python train.py --n_layer=17 --d_model=128 --n_experts=16 --experts_per_token=2 --d_expert=64 --d_shared_expert=128 --activation="squared_relu" --moe_layers=[1, 2, 3, 4, 5, 6, 7, 8, 9, 10, 11, 12, 13, 14, 15, 16] --n_empty_slots=2 --router_score="softmax" --normalize_top_k=true --routed_scale=1.0 --balance_loss=0.00208 --balance_bias=false --init_std_router=0.00727 --lr_router=0.00204 --vocab_size=6619 --norm="layernorm" --norm_eps=1e-06 --tie_embeddings=true --optimizer="muon_variant" --lr=0.0104 --grad_clip=2.0 --batch_tokens=65536 --seq_len=1024 --train_tokens=498800000 --steps=7612 --dataset="wikipedia_en"
Below are experts of layer 8 (counted from 0) of a mixture-of-experts language model. Rows are named router (the router's row for the expert), down (a neuron's output weights, with its number) and show model dimensions 64-127. Each number is 50 + 12 x the weight over its row's rms, rounded and kept within 0 to 99.
Before each expert's rows: "comes before" lists some tokens at least twice as common just after its tokens as in all text. This comes from a sample of Wikipedia text that the model never trained on. Tokens count by the router's weight.

# expert 7
comes before: ".", " | ", ", ", ",", "th", " |"
router:55 62 50 51 61 49 58 48 55 55 55 55 43 26 67 44 61 64 40 73 42 26 61 40 31 57 45 53 54 55 57 48 50 69 70 56 53 66 33 41 54 43 50 62 44 61 41 35 82 33 52 29 57 60 48 40 51 52 44 57 41 46 65 67
down0:56 51 38 29 62 74 45 62 85 55 51 55 26 50 43 43 34 42 66 48 58 52 38 44 62 56 43 45 36 53 55 32 51 64 70 37 43 40 40 68 65 53 41 61 63 54 49 30 37 61 47 62 35 57 74 67 41 47 35 60 33 39 42 25
down1:62 51 55 53 64 71 70 48 55 70 29 48 41 48 54 70 55 58 57 54 43 42 50 46 49 45 50 48 61 54 59 57 40 63 40 57 59 51 44 24 61 31 40 44 41 76 27 46 65 49 27 59 47 61 51 64 76 45 44 35 61 50 73 38
down2:53 39 81 43 47 51 61 49 43 59 47 49 59 41 36 14 61 43 73 39 59 56 60 54 73 44 27 51 70 44 39 51 56 41 70 56 44 57 73 61 40 30 54 34 58 36 45 51 61 44 55 30 49 28 64 43 61 43 34 56 66 41 34 55
down3:62 35 59 57 42 46 73 42 39 49 53 53 44 48 51 34 42 44 47 35 70 49 42 31 32 24 62 59 48 53 54 57 38 44 65 53 41 73 39 42 75 55 35 56 56 45 66 45 46 59 49 40 49 50 56 53 69 42 59 32 31 49 53 80
down4:51 41 59 36 51 48 43 62 48 42 40 62 59 47 37 37 49 55 31 41 57 56 35 39 61 69 59 37 62 73 53 44 23 41 37 38 62 39 49 44 57 31 50 38 42 45 34 51 56 32 56 47 33 55 34 41 36 74 44 48 40 54 62 46
down5:59 68 50 59 57 45 59 45 43 50 57 51 54 44 63 64 69 32 36 45 23 47 49 66 42 37 68 50 60 35 53 62 53 45 54 51 51 52 60 57 42 52 68 74 52 44 32 37 66 43 68 27 43 39 46 65 43 57 56 60 55 48 44 48
down6:48 39 55 48 43 54 33 54 43 56 61 62 42 42 55 60 57 52 34 70 64 58 62 51 43 40 64 27 53 69 46 47 66 28 61 48 42 40 66 44 38 63 41 73 43 42 67 48 49 57 51 27 40 52 30 66 38 42 54 42 51 40 64 39
down7:68 46 67 41 49 51 55 50 45 59 59 49 50 57 56 58 55 48 62 00 62 66 41 51 44 66 28 48 68 50 43 44 50 48 63 53 35 32 45 56 28 31 41 43 61 56 51 33 34 52 30 71 35 46 68 35 76 33 45 44 61 50 41 48
down8:59 35 44 44 49 46 65 45 55 76 62 70 60 54 60 29 51 43 64 58 44 43 44 34 52 33 75 67 39 55 61 42 69 63 75 44 50 52 50 59 41 47 64 54 40 47 38 27 45 40 34 42 67 50 50 57 40 45 58 56 55 63 36 40
down9:53 57 66 40 30 15 57 57 44 55 59 30 53 31 53 50 45 58 40 32 51 51 42 45 64 46 55 75 63 32 53 49 64 49 43 59 50 37 53 33 40 38 70 55 58 48 70 52 36 39 50 67 46 46 41 70 54 75 72 53 66 67 49 43
down10:59 41 65 47 57 49 46 28 63 26 58 47 39 33 55 41 49 42 52 41 46 45 68 54 58 36 27 43 58 57 52 46 51 34 46 65 39 58 53 46 57 55 44 48 58 52 75 38 53 60 49 59 39 48 25 40 29 45 45 36 69 48 52 59
down11:51 57 64 50 39 48 62 53 26 62 36 42 49 60 55 61 56 57 56 17 49 60 45 56 68 45 39 42 50 43 43 40 51 48 35 40 49 38 60 58 57 43 50 45 44 47 49 51 36 43 48 79 51 42 22 38 83 36 48 37 71 51 45 34
down12:54 46 43 47 43 52 37 33 67 63 62 56 34 59 56 66 28 37 37 65 54 48 78 62 40 27 69 37 40 43 73 39 65 40 33 55 52 76 61 62 66 55 63 53 58 41 38 50 52 43 36 48 39 60 48 27 25 49 53 65 40 52 52 59
down13:41 53 57 44 44 41 42 53 19 42 38 48 31 58 53 65 60 68 36 57 43 60 64 44 42 46 48 55 64 57 34 52 58 55 35 33 31 61 40 51 40 51 39 59 46 36 60 84 81 55 42 39 39 67 33 49 57 36 55 60 43 50 71 45
down14:58 61 59 39 73 55 47 60 51 77 44 63 40 51 53 51 52 75 66 49 38 45 35 55 35 44 43 34 62 54 57 38 43 64 70 60 50 51 50 50 63 62 69 55 51 47 41 44 33 58 67 56 34 28 47 58 52 34 44 49 49 43 42 50
down15:70 50 48 51 35 45 55 58 50 59 21 57 55 54 44 30 80 69 54 49 39 78 54 40 66 61 41 58 90 30 46 55 57 60 40 69 52 40 52 69 46 54 45 61 48 55 51 57 45 66 42 46 28 36 54 34 55 48 18 53 52 33 57 40
down16:58 57 55 59 55 41 45 59 51 36 44 48 33 35 48 72 54 52 68 52 51 46 66 34 64 46 55 62 19 48 53 44 30 62 50 42 56 48 50 44 51 47 56 62 45 47 31 60 32 54 44 48 49 53 53 63 50 69 42 44 71 51 52 59
down17:47 49 61 51 51 49 49 55 48 60 75 45 69 50 40 56 53 45 63 49 51 50 68 39 53 30 45 61 32 65 54 39 61 75 45 48 50 51 69 50 58 44 29 34 51 48 41 58 51 60 57 33 65 66 72 64 69 38 44 32 66 63 61 71
down18:57 51 49 48 51 36 59 44 46 56 55 39 60 53 54 42 53 32 35 51 40 53 49 38 39 39 53 68 42 62 36 63 33 65 48 65 55 66 11 44 35 66 59 47 66 50 53 39 50 33 51 13 67 59 57 58 43 73 47 46 69 37 39 39
down19:51 58 81 57 42 57 63 52 53 35 49 42 32 69 55 30 45 58 58 57 52 57 43 46 49 33 51 32 54 65 46 39 64 67 62 45 64 49 56 27 56 45 77 52 51 59 33 40 56 73 56 50 63 13 29 40 58 46 26 70 64 47 40 49

# expert 2
comes before: "1", "2", "0", "3", "4", "5"
router:51 33 29 66 42 60 51 43 60 64 21 60 48 52 55 62 34 46 59 39 46 67 50 43 57 49 41 34 44 51 53 71 54 41 54 54 46 31 53 35 61 71 45 37 60 74 56 26 72 24 44 23 52 61 57 68 54 56 49 46 60 16 61 54
down0:56 36 52 62 46 59 59 53 43 67 54 61 47 52 36 80 43 62 48 41 39 62 52 33 49 41 67 52 63 39 23 49 48 57 45 44 59 45 60 59 49 36 58 33 54 20 58 61 84 59 73 35 26 51 35 49 55 60 43 51 38 57 25 50
down1:55 48 45 42 72 55 55 45 52 37 43 49 45 48 62 51 63 51 44 53 32 76 38 52 62 54 49 32 60 75 39 23 33 60 75 59 47 53 46 54 38 68 48 51 36 35 41 52 66 37 40 57 41 58 44 37 59 49 76 59 74 51 33 35
down2:56 54 50 60 52 40 60 64 38 57 54 12 41 50 54 34 49 40 71 52 43 46 57 58 56 40 59 51 48 45 63 62 73 47 56 51 55 55 57 26 59 78 52 71 63 41 38 38 44 28 26 41 59 54 57 37 53 42 57 49 60 48 42 47
down3:66 52 35 55 23 69 44 44 58 45 50 62 52 59 26 47 49 49 58 57 33 47 59 42 40 67 57 59 63 58 57 64 46 46 52 58 48 30 47 52 50 51 46 51 33 51 57 35 60 69 70 43 45 41 67 47 41 46 48 43 37 79 60 51
down4:50 58 57 59 56 57 50 52 56 49 33 53 21 62 35 50 37 74 62 43 52 41 38 43 45 45 49 27 60 57 31 39 59 52 60 44 54 53 51 63 30 45 66 65 46 46 48 41 59 59 71 33 57 58 25 35 50 38 33 50 59 50 82 44
down5:49 29 53 49 46 45 61 36 55 47 58 57 45 50 59 48 67 75 49 38 49 47 52 56 57 41 59 40 57 75 31 51 56 33 35 72 50 37 66 34 23 39 53 30 47 36 72 47 54 30 44 30 57 54 29 63 37 40 53 77 63 56 49 47
down6:56 50 54 45 31 59 43 37 42 38 48 58 22 60 69 65 72 47 51 48 70 43 36 49 47 54 52 43 60 41 46 54 43 48 38 55 43 46 51 31 36 58 46 64 48 50 61 42 35 64 52 49 44 45 68 47 45 60 55 72 38 30 63 55
down7:58 29 56 47 51 14 42 49 48 54 35 45 49 38 28 52 35 46 65 42 50 59 56 60 65 49 43 55 39 59 57 51 56 43 53 47 48 58 84 51 74 34 71 45 40 51 35 47 67 44 42 49 56 38 91 64 32 54 62 42 47 53 56 36
down8:34 56 42 60 56 86 45 40 65 55 44 64 62 63 42 57 59 68 41 28 63 55 42 39 54 50 46 60 60 41 65 49 46 45 35 44 25 46 20 52 76 54 46 65 50 42 54 64 35 43 64 50 50 47 40 40 45 24 48 66 74 46 52 49
down9:56 48 61 36 62 38 40 58 45 54 52 45 52 34 47 65 55 33 41 57 32 71 66 44 59 59 45 68 32 55 53 46 44 74 41 60 16 47 56 51 36 59 48 65 63 43 42 45 43 67 62 21 68 57 64 66 63 42 55 45 42 34 51 53
down10:57 52 39 52 56 58 55 54 40 20 51 44 22 30 34 61 45 31 61 65 36 30 55 41 43 68 40 65 46 48 47 68 66 65 60 36 49 42 33 29 55 61 65 56 63 41 40 59 53 68 44 60 40 28 46 34 48 52 46 37 23 64 43 58
down11:58 67 73 51 40 55 53 44 55 53 65 36 50 34 35 54 27 73 52 54 42 53 37 54 48 52 50 69 49 28 63 70 88 68 47 61 23 41 35 71 32 48 48 46 40 66 50 63 29 67 38 66 57 58 56 58 54 51 45 36 57 63 73 35
down12:73 52 38 43 65 37 51 43 60 35 49 39 13 52 35 48 40 43 45 26 34 77 49 58 40 56 45 51 53 32 64 38 70 60 49 37 53 51 20 43 38 50 56 40 63 55 50 51 51 45 70 69 60 15 56 52 67 77 54 45 29 54 54 68
down13:53 37 72 53 45 53 61 52 45 40 61 48 44 43 50 68 39 62 39 57 48 55 19 37 61 61 48 59 61 46 59 36 31 44 44 42 49 38 57 63 42 43 49 58 60 49 63 71 72 42 46 74 48 50 37 53 47 28 56 26 56 50 55 60
down14:57 26 42 25 46 46 46 56 66 50 43 46 57 49 57 55 49 43 52 43 26 62 51 69 56 59 48 47 18 65 57 50 40 54 64 65 47 46 35 57 40 49 59 56 63 53 51 49 22 18 61 62 50 30 27 51 44 68 53 41 55 63 67 54
down15:55 37 67 62 48 48 53 54 75 39 31 35 60 50 43 42 54 58 72 48 59 48 35 60 40 56 62 32 47 55 34 47 53 17 56 65 29 70 49 67 66 57 30 45 30 37 47 53 55 27 50 63 65 46 68 67 41 58 49 48 54 52 44 65
down16:41 61 62 66 32 43 73 45 61 49 55 61 66 57 53 42 56 57 50 63 45 42 71 41 46 59 50 57 54 64 49 43 31 57 36 44 22 45 50 53 71 52 52 41 28 35 50 54 58 52 48 36 54 36 43 47 71 32 52 53 65 67 39 63
down17:27 58 30 26 57 32 53 62 54 34 55 33 68 50 48 52 66 43 73 57 74 50 35 57 15 41 58 58 67 37 60 45 45 44 40 39 37 51 44 54 66 45 63 46 53 37 56 28 38 52 64 46 40 52 39 57 37 43 33 36 44 54 34 34
down18:52 52 48 65 57 40 49 52 54 52 41 56 51 45 30 46 54 60 27 54 19 33 30 52 65 53 48 51 33 41 46 58 63 32 56 37 47 46 45 33 48 27 56 37 51 51 50 36 51 48 40 26 42 64 55 42 53 81 28 54 58 41 46 45
down19:36 52 27 59 50 34 44 53 54 74 35 48 43 58 54 78 31 41 53 58 65 50 58 66 36 33 57 42 47 52 51 37 53 41 56 51 40 42 62 57 23 56 66 24 25 51 50 66 72 38 49 35 61 45 44 51 63 46 70 43 65 58 49 47

# expert 6
comes before: " | ", ".", " |", "–", ", ", ")"
router:48 59 53 26 33 69 42 50 38 43 46 47 57 65 40 37 39 78 58 45 62 44 56 51 50 49 41 49 62 58 39 55 43 73 57 62 52 54 47 60 39 37 33 73 49 54 33 45 58 64 64 55 65 50 64 35 63 60 32 44 62 46 51 59
down0:47 61 55 72 41 59 52 41 44 47 68 35 69 23 44 27 71 60 54 54 30 65 61 63 54 36 50 49 61 38 67 39 54 50 31 62 37 67 60 50 33 63 61 42 54 49 53 44 44 58 50 40 47 37 49 67 41 52 34 60 54 56 55 37
down1:60 50 70 60 56 66 64 59 54 48 44 62 31 20 48 39 65 69 59 26 39 52 57 55 54 33 48 49 45 64 62 51 54 55 49 53 55 33 50 36 41 38 72 59 39 46 25 30 54 42 49 61 52 43 47 56 63 54 34 63 44 47 20 47
down2:57 61 48 63 42 26 56 48 45 59 57 58 51 55 48 57 28 47 58 73 53 55 30 56 59 52 54 53 47 46 37 47 26 36 66 50 41 26 42 63 54 43 51 50 54 37 27 50 66 66 36 70 51 55 42 56 46 53 60 44 38 40 58 38
down3:67 57 48 51 27 32 50 66 49 59 25 48 24 58 29 66 36 49 41 52 48 68 48 57 38 62 66 54 36 49 40 26 69 66 29 50 63 53 42 68 61 43 41 52 45 40 36 53 63 44 45 38 58 47 39 34 22 21 42 45 59 70 50 52
down4:68 42 55 51 50 37 31 63 31 21 77 35 61 53 40 59 53 62 69 51 47 61 59 68 37 49 56 75 55 45 39 50 73 52 56 51 44 58 49 57 47 44 63 61 37 61 68 54 60 63 49 51 36 40 35 37 49 69 41 45 46 37 54 61
down5:69 21 46 41 42 72 46 49 45 46 49 45 42 41 45 56 32 41 71 37 46 54 48 49 31 33 41 51 61 09 62 57 45 57 52 26 64 26 58 49 58 47 35 76 50 39 61 44 41 35 65 41 43 54 65 58 63 42 51 46 52 35 49 42
down6:56 55 60 45 33 46 60 47 35 25 73 64 53 45 25 40 51 63 46 45 39 61 60 51 35 37 30 52 58 62 35 59 30 55 53 28 58 40 67 42 59 33 57 54 75 56 39 67 44 34 70 56 68 26 48 50 66 49 47 53 55 53 55 42
down7:55 60 47 47 58 61 30 45 46 47 43 65 51 58 51 43 47 28 53 55 43 48 60 55 75 21 45 50 56 73 45 45 71 79 38 59 30 55 42 53 56 25 53 51 56 39 41 46 49 33 34 54 36 71 68 69 41 49 49 56 52 51 52 47
down8:57 52 47 33 60 64 51 37 07 68 52 50 42 56 64 32 25 35 48 30 52 58 58 38 30 32 46 46 70 66 59 68 60 65 49 46 56 51 58 60 59 54 52 57 59 43 52 43 46 41 62 52 67 51 64 46 32 32 37 37 62 36 38 45
down9:47 47 45 55 43 42 26 50 25 39 65 52 73 33 52 48 53 26 62 53 53 54 60 54 40 29 50 51 43 49 69 58 53 43 45 54 57 58 48 62 50 54 42 70 59 46 50 73 56 34 26 54 81 50 39 36 55 78 42 45 54 35 43 40
down10:25 46 39 77 72 50 50 51 68 72 36 41 65 55 64 40 41 34 71 56 56 52 58 42 33 23 56 58 72 43 33 70 59 61 53 50 35 36 56 46 39 35 28 56 55 42 54 65 73 52 42 55 28 64 58 50 51 71 50 70 66 41 34 37
down11:46 55 51 58 68 35 57 56 69 45 60 40 44 39 52 43 58 50 44 59 43 44 47 46 39 57 39 49 41 66 40 74 48 44 54 60 53 23 32 53 60 52 32 63 38 58 57 51 59 49 53 36 35 79 48 46 40 42 48 59 48 48 39 53
down12:51 64 46 48 45 33 60 59 67 41 32 64 35 70 33 45 42 42 67 47 59 41 66 50 49 36 53 44 41 50 68 32 41 32 51 34 59 57 41 65 48 40 47 39 48 52 44 32 65 58 44 48 32 50 48 43 50 43 45 54 51 53 72 47
down13:48 53 34 42 57 44 67 78 51 54 47 46 30 62 50 43 49 58 36 40 59 56 67 29 64 55 61 51 27 10 66 52 40 46 48 57 73 38 30 55 45 59 67 25 56 48 57 63 57 53 63 40 50 55 31 48 42 60 36 39 52 39 36 71
down14:50 41 62 51 26 47 41 55 66 51 31 51 43 48 47 55 38 34 50 66 52 49 35 31 53 51 17 53 42 44 58 59 38 52 61 38 59 57 53 37 78 71 12 41 62 58 53 52 49 67 53 43 57 36 60 44 36 58 62 51 55 39 42 57
down15:56 69 57 42 38 32 55 29 55 22 58 34 55 44 68 50 52 41 27 50 21 66 49 34 52 66 49 68 55 42 51 53 44 46 38 32 44 69 49 53 46 63 56 56 49 63 56 85 43 42 45 47 66 52 52 73 48 41 81 50 56 32 62 65
down16:30 67 90 49 59 77 52 39 49 64 60 55 53 39 65 47 44 62 29 42 54 59 43 61 33 47 61 48 47 48 56 61 42 43 32 46 58 61 28 70 63 66 55 44 37 53 42 38 51 71 59 45 38 39 50 42 38 55 62 68 49 61 51 53
down17:52 46 32 29 36 49 30 57 61 54 54 43 51 62 51 42 47 62 56 68 52 63 38 53 61 45 30 76 44 41 51 48 73 50 46 27 17 76 50 69 46 50 58 51 48 61 60 46 33 76 53 53 20 41 50 63 29 23 50 49 65 55 52 54
down18:74 63 35 56 45 74 42 40 31 78 65 59 42 66 55 50 48 44 70 36 42 52 57 31 43 59 38 63 50 86 47 37 56 46 43 67 47 51 59 37 54 49 53 42 46 37 29 41 48 61 68 65 45 30 37 56 63 61 34 35 68 56 56 49
down19:52 47 51 61 66 37 62 51 53 52 48 62 40 31 60 65 61 44 53 51 40 54 67 42 46 42 58 36 66 63 49 45 46 48 39 74 46 44 49 39 64 91 66 53 40 52 65 53 41 55 68 41 42 46 40 40 49 38 31 32 59 38 35 43

# expert 13
comes before: " of", ".", " and", " of the", ",", " in"
router:36 34 38 53 48 52 60 53 56 45 69 41 52 45 47 20 58 77 69 68 58 42 44 46 61 60 53 52 71 53 52 42 49 59 50 64 50 48 57 43 35 40 56 74 55 56 65 70 44 36 57 56 42 54 37 43 50 48 30 70 50 69 69 47
down0:43 49 64 36 37 70 45 23 76 50 52 47 74 55 58 42 58 41 64 64 35 74 56 57 55 30 29 73 38 70 52 62 46 60 51 35 43 58 51 44 70 39 53 47 31 41 52 44 57 49 39 57 47 44 35 40 72 57 13 56 48 37 38 53
down1:44 37 40 38 64 57 44 61 52 72 30 59 60 37 48 50 56 53 52 52 64 47 56 59 46 55 54 52 61 65 50 42 41 63 56 37 45 41 59 63 36 67 29 48 53 58 48 57 48 55 35 56 40 49 36 35 60 48 71 39 44 38 66 58
down2:52 35 36 58 64 51 56 48 52 40 61 55 57 72 28 63 46 34 71 59 59 45 74 43 55 55 42 39 59 42 47 45 40 52 33 49 59 54 48 54 43 52 49 84 47 43 43 28 44 47 46 51 41 51 55 42 51 71 59 39 34 59 52 52
down3:64 63 48 39 46 40 52 13 59 47 50 60 59 68 59 48 61 53 37 69 60 55 56 58 57 57 37 45 58 69 23 54 39 58 44 38 54 34 35 49 55 50 52 41 49 38 71 46 30 40 37 57 41 34 46 55 52 75 71 41 49 55 55 48
down4:56 38 31 55 63 50 37 53 54 74 60 40 54 29 44 44 51 28 68 53 48 53 41 46 43 47 49 48 50 48 49 48 62 30 61 46 46 34 38 47 48 39 53 38 56 52 46 82 49 47 65 53 63 50 74 55 31 50 71 35 30 67 34 51
down5:32 25 20 48 50 63 43 45 38 42 40 67 48 61 50 42 44 49 51 37 65 56 77 49 31 38 50 63 68 54 54 45 78 60 44 72 73 45 71 44 17 59 54 46 37 65 60 46 54 43 67 52 32 48 41 48 49 59 41 65 54 54 62 62
down6:39 37 55 43 45 49 49 66 45 54 63 64 37 38 41 45 77 57 38 80 61 65 51 51 54 37 54 51 82 39 25 56 62 49 23 57 47 49 33 39 69 44 52 41 46 46 61 43 53 35 57 53 55 46 47 39 31 57 49 68 47 63 68 53
down7:50 52 52 74 64 53 37 51 54 25 58 57 62 53 48 76 30 41 31 51 33 36 52 42 56 50 45 48 40 35 52 65 49 53 53 53 54 53 47 36 35 62 45 42 63 38 52 53 56 69 37 34 45 56 42 49 20 65 97 51 39 47 62 54
down8:52 65 39 68 48 42 55 56 47 41 68 59 53 50 30 51 46 52 32 49 70 46 43 55 46 46 53 32 60 55 41 64 25 41 73 16 59 47 40 50 54 48 50 48 55 57 56 34 51 59 33 39 52 60 40 54 62 60 28 52 58 46 26 51
down9:37 51 53 26 41 57 51 56 55 29 70 40 59 49 65 35 58 63 66 58 61 70 45 69 50 55 44 45 55 47 68 68 57 64 76 56 51 51 38 46 35 46 64 46 44 55 55 61 41 52 68 54 40 57 37 76 48 38 14 58 51 44 39 42
down10:53 67 32 36 54 36 46 53 25 80 51 42 43 34 46 25 70 66 36 47 41 37 64 25 33 51 29 49 57 37 44 46 37 47 60 54 45 38 49 49 55 62 31 52 57 51 59 53 53 59 57 50 73 49 55 51 52 43 47 46 51 61 76 40
down11:83 32 57 53 45 39 51 47 50 46 47 51 43 52 59 69 53 53 54 72 46 43 56 65 35 30 54 50 45 66 29 47 43 50 18 37 38 51 56 59 53 38 24 48 48 46 79 45 67 34 48 54 33 50 46 37 58 48 52 38 80 41 42 52
down12:60 48 42 61 73 27 51 37 67 48 56 47 66 55 40 59 29 31 55 54 53 33 62 40 37 50 28 57 33 42 49 56 41 56 53 79 43 65 60 47 61 65 52 55 47 72 55 51 47 59 68 50 60 43 41 40 75 44 52 49 32 42 35 51
down13:33 69 56 69 57 65 57 59 45 39 49 32 37 56 45 38 58 59 60 48 30 48 53 35 61 63 49 42 42 67 77 45 75 49 54 80 61 70 38 53 41 48 42 47 47 79 52 43 47 61 48 62 53 35 48 62 57 42 44 57 46 50 36 62
down14:34 60 51 65 40 64 65 33 59 60 49 53 13 44 58 65 67 53 61 70 44 38 30 30 45 50 48 65 46 54 48 53 33 48 48 70 42 72 71 50 72 51 45 41 36 49 39 38 55 52 53 63 74 62 59 59 53 52 38 61 65 42 34 39
down15:59 44 35 57 58 53 51 46 79 67 39 42 41 66 49 59 62 41 63 59 45 43 48 58 33 40 51 39 41 34 42 47 27 58 37 55 70 84 46 50 43 53 38 50 36 60 30 28 36 71 33 46 55 49 49 62 39 53 29 54 57 44 37 39
down16:52 69 55 63 52 60 38 45 53 34 53 48 35 55 53 26 52 42 52 42 49 50 38 48 61 60 69 64 33 67 55 36 62 42 62 48 57 68 31 53 44 62 57 61 47 55 44 42 55 59 46 51 71 52 45 29 64 62 43 41 59 49 27 37
down17:60 37 32 54 35 60 61 48 51 28 21 61 63 34 36 37 34 64 50 66 45 58 41 52 60 56 70 34 53 54 50 46 51 50 44 66 37 37 55 53 83 63 43 37 43 50 54 51 49 30 63 52 61 42 49 41 56 66 44 56 39 50 46 50
down18:57 53 70 57 50 48 54 56 54 35 45 62 32 54 61 38 58 42 73 71 61 55 56 61 54 71 35 61 63 41 74 53 64 54 50 47 48 47 56 46 42 49 50 36 52 32 39 70 45 49 38 45 29 36 60 41 47 64 31 46 48 62 59 62
down19:62 61 60 52 40 45 54 30 44 71 43 41 50 67 33 66 41 53 58 51 41 56 43 51 64 27 51 63 39 54 44 27 45 62 47 53 48 52 53 43 51 48 56 60 44 54 51 53 49 62 52 73 44 46 48 56 57 24 32 50 61 44 39 48

# expert 8
comes before: "\n", "\n\n", " the", "=", ":", " a"
router:53 64 37 54 43 49 67 40 38 49 56 34 55 36 42 52 64 44 59 37 29 65 40 35 64 49 67 60 64 36 55 40 65 70 44 57 61 36 54 66 62 33 46 42 36 75 46 44 48 67 52 68 61 45 43 30 68 49 48 50 42 53 41 51
down0:40 45 42 56 34 69 41 32 77 45 32 55 32 38 53 39 52 44 36 34 44 50 31 48 28 58 51 28 19 50 63 34 45 45 53 58 49 38 69 45 55 60 53 51 50 40 43 64 53 64 57 53 39 53 51 64 46 46 60 66 45 29 54 45
down1:57 50 43 54 46 68 42 40 55 58 77 44 69 54 52 51 37 47 53 50 63 69 44 32 53 37 40 43 67 40 33 55 55 32 57 57 20 63 59 53 61 20 45 39 65 39 58 54 29 58 75 61 56 55 65 52 42 59 71 28 48 49 45 31
down2:35 33 48 52 35 73 42 52 59 69 35 53 60 53 52 71 62 59 75 39 50 44 41 61 35 51 43 87 26 54 67 60 56 41 42 57 21 53 11 55 48 59 45 32 43 41 57 51 45 54 62 53 34 62 58 50 53 46 51 51 64 55 65 32
down3:44 48 45 55 47 56 49 58 46 50 56 56 37 58 55 71 55 53 56 80 39 47 51 48 35 29 69 48 42 37 44 59 51 38 36 46 29 59 48 22 41 50 69 43 62 54 38 66 51 52 42 37 60 65 38 29 46 50 42 78 49 55 48 52
down4:40 41 42 43 47 60 75 63 54 50 50 77 58 37 40 42 39 51 54 59 68 49 47 58 42 41 66 45 41 71 37 43 48 35 44 66 58 50 56 68 63 67 47 37 43 45 44 51 62 41 11 44 57 81 54 51 58 45 36 35 46 53 39 44
down5:57 75 49 36 70 48 40 53 43 56 52 39 32 28 43 46 16 50 49 41 33 42 49 39 48 48 56 34 47 46 27 34 49 56 52 63 45 62 53 60 59 62 37 70 59 46 35 58 45 45 63 55 59 41 54 48 27 62 48 60 54 52 51 21
down6:25 47 41 38 39 46 80 52 48 41 64 73 47 26 52 70 61 65 65 60 51 42 41 47 34 59 58 53 56 29 54 55 43 67 46 71 69 42 44 54 42 56 38 50 61 36 50 65 58 64 33 36 38 40 44 79 49 41 55 69 54 42 51 47
down7:29 39 52 38 60 28 42 59 43 36 63 52 45 53 71 48 24 65 55 46 40 62 53 47 64 41 40 27 41 64 56 69 55 43 40 54 46 67 47 60 76 35 63 64 41 67 42 49 66 19 40 46 44 57 56 71 37 56 66 46 57 50 63 54
down8:27 52 37 45 60 64 49 56 55 73 55 41 48 43 37 60 26 50 41 59 58 36 34 60 41 54 63 53 67 43 57 68 62 52 73 41 55 53 46 61 40 53 60 28 34 54 22 49 42 55 45 63 40 45 37 53 51 70 67 47 51 51 62 40
down9:50 43 48 64 37 56 94 51 39 55 45 53 58 32 31 62 70 45 45 36 47 65 42 49 45 32 66 43 58 27 68 44 52 63 57 44 42 57 58 68 57 56 48 45 46 47 49 47 45 47 41 41 54 55 44 55 45 49 49 46 61 56 54 45
down10:60 88 65 43 35 48 60 46 32 50 50 52 55 48 46 29 75 49 69 61 36 66 61 55 44 36 31 47 42 50 56 46 43 43 54 50 67 60 45 35 48 60 50 46 37 70 42 60 33 41 40 47 48 60 27 72 39 80 64 56 39 41 56 48
down11:66 49 34 50 62 74 63 47 53 39 50 55 57 50 26 63 39 55 56 53 44 29 60 59 65 54 50 45 58 41 42 56 40 63 68 40 58 59 63 31 61 27 44 51 53 37 36 70 65 46 43 49 42 52 62 43 28 39 69 35 67 63 41 44
down12:64 45 40 36 42 64 75 53 53 46 53 54 66 63 43 51 46 50 40 45 62 41 70 34 50 41 47 48 22 54 44 34 65 42 30 43 10 61 47 38 41 53 57 55 41 37 50 50 47 76 65 49 33 31 45 57 58 35 65 39 53 65 52 54
down13:35 45 63 71 45 73 43 44 57 57 50 57 35 58 48 45 59 42 42 57 47 34 60 61 64 59 48 60 36 55 49 46 53 66 37 47 60 30 32 61 41 58 65 55 48 25 61 43 58 30 41 52 46 50 47 64 67 49 28 43 35 51 55 45
down14:53 51 38 45 57 49 64 54 35 51 40 70 57 52 57 45 56 56 51 71 52 41 50 58 60 35 45 64 63 19 42 59 43 48 43 58 58 56 44 62 49 42 52 39 78 64 63 56 65 44 58 38 50 48 41 39 53 48 31 56 44 41 51 67
down15:47 42 39 50 56 56 55 56 53 37 43 58 66 47 38 44 50 46 31 43 49 48 64 39 59 45 41 60 29 58 37 56 56 67 43 46 42 65 56 43 72 59 53 36 23 72 57 42 63 58 58 61 29 51 32 67 56 64 56 49 60 30 32 41
down16:52 42 43 49 45 51 52 41 32 52 42 58 78 54 53 42 61 59 62 16 47 46 51 50 51 61 51 62 51 51 31 56 64 63 21 52 41 46 43 53 49 40 75 43 67 58 60 55 24 63 51 44 46 50 53 18 45 55 51 59 64 40 36 58
down17:53 44 51 27 51 39 54 50 56 55 58 43 52 47 41 53 62 57 52 27 41 49 44 69 43 51 57 57 52 56 46 44 30 50 52 53 51 69 65 50 62 77 21 70 35 57 36 61 33 65 66 67 33 43 64 39 65 58 56 39 45 54 59 42
down18:54 55 71 49 17 61 32 47 47 50 68 69 80 53 51 52 72 68 44 53 36 46 49 54 67 37 25 59 45 38 50 62 62 36 35 48 60 46 49 76 45 17 31 52 45 13 52 59 52 38 49 50 39 47 51 49 45 51 79 42 57 52 47 59
down19:41 34 52 66 62 32 39 50 50 49 40 34 40 60 38 41 54 51 68 21 37 46 46 74 49 64 59 53 47 47 65 48 43 47 51 62 48 33 45 52 62 34 48 55 71 65 45 71 62 38 67 49 40 61 47 50 70 66 39 34 52 64 53 66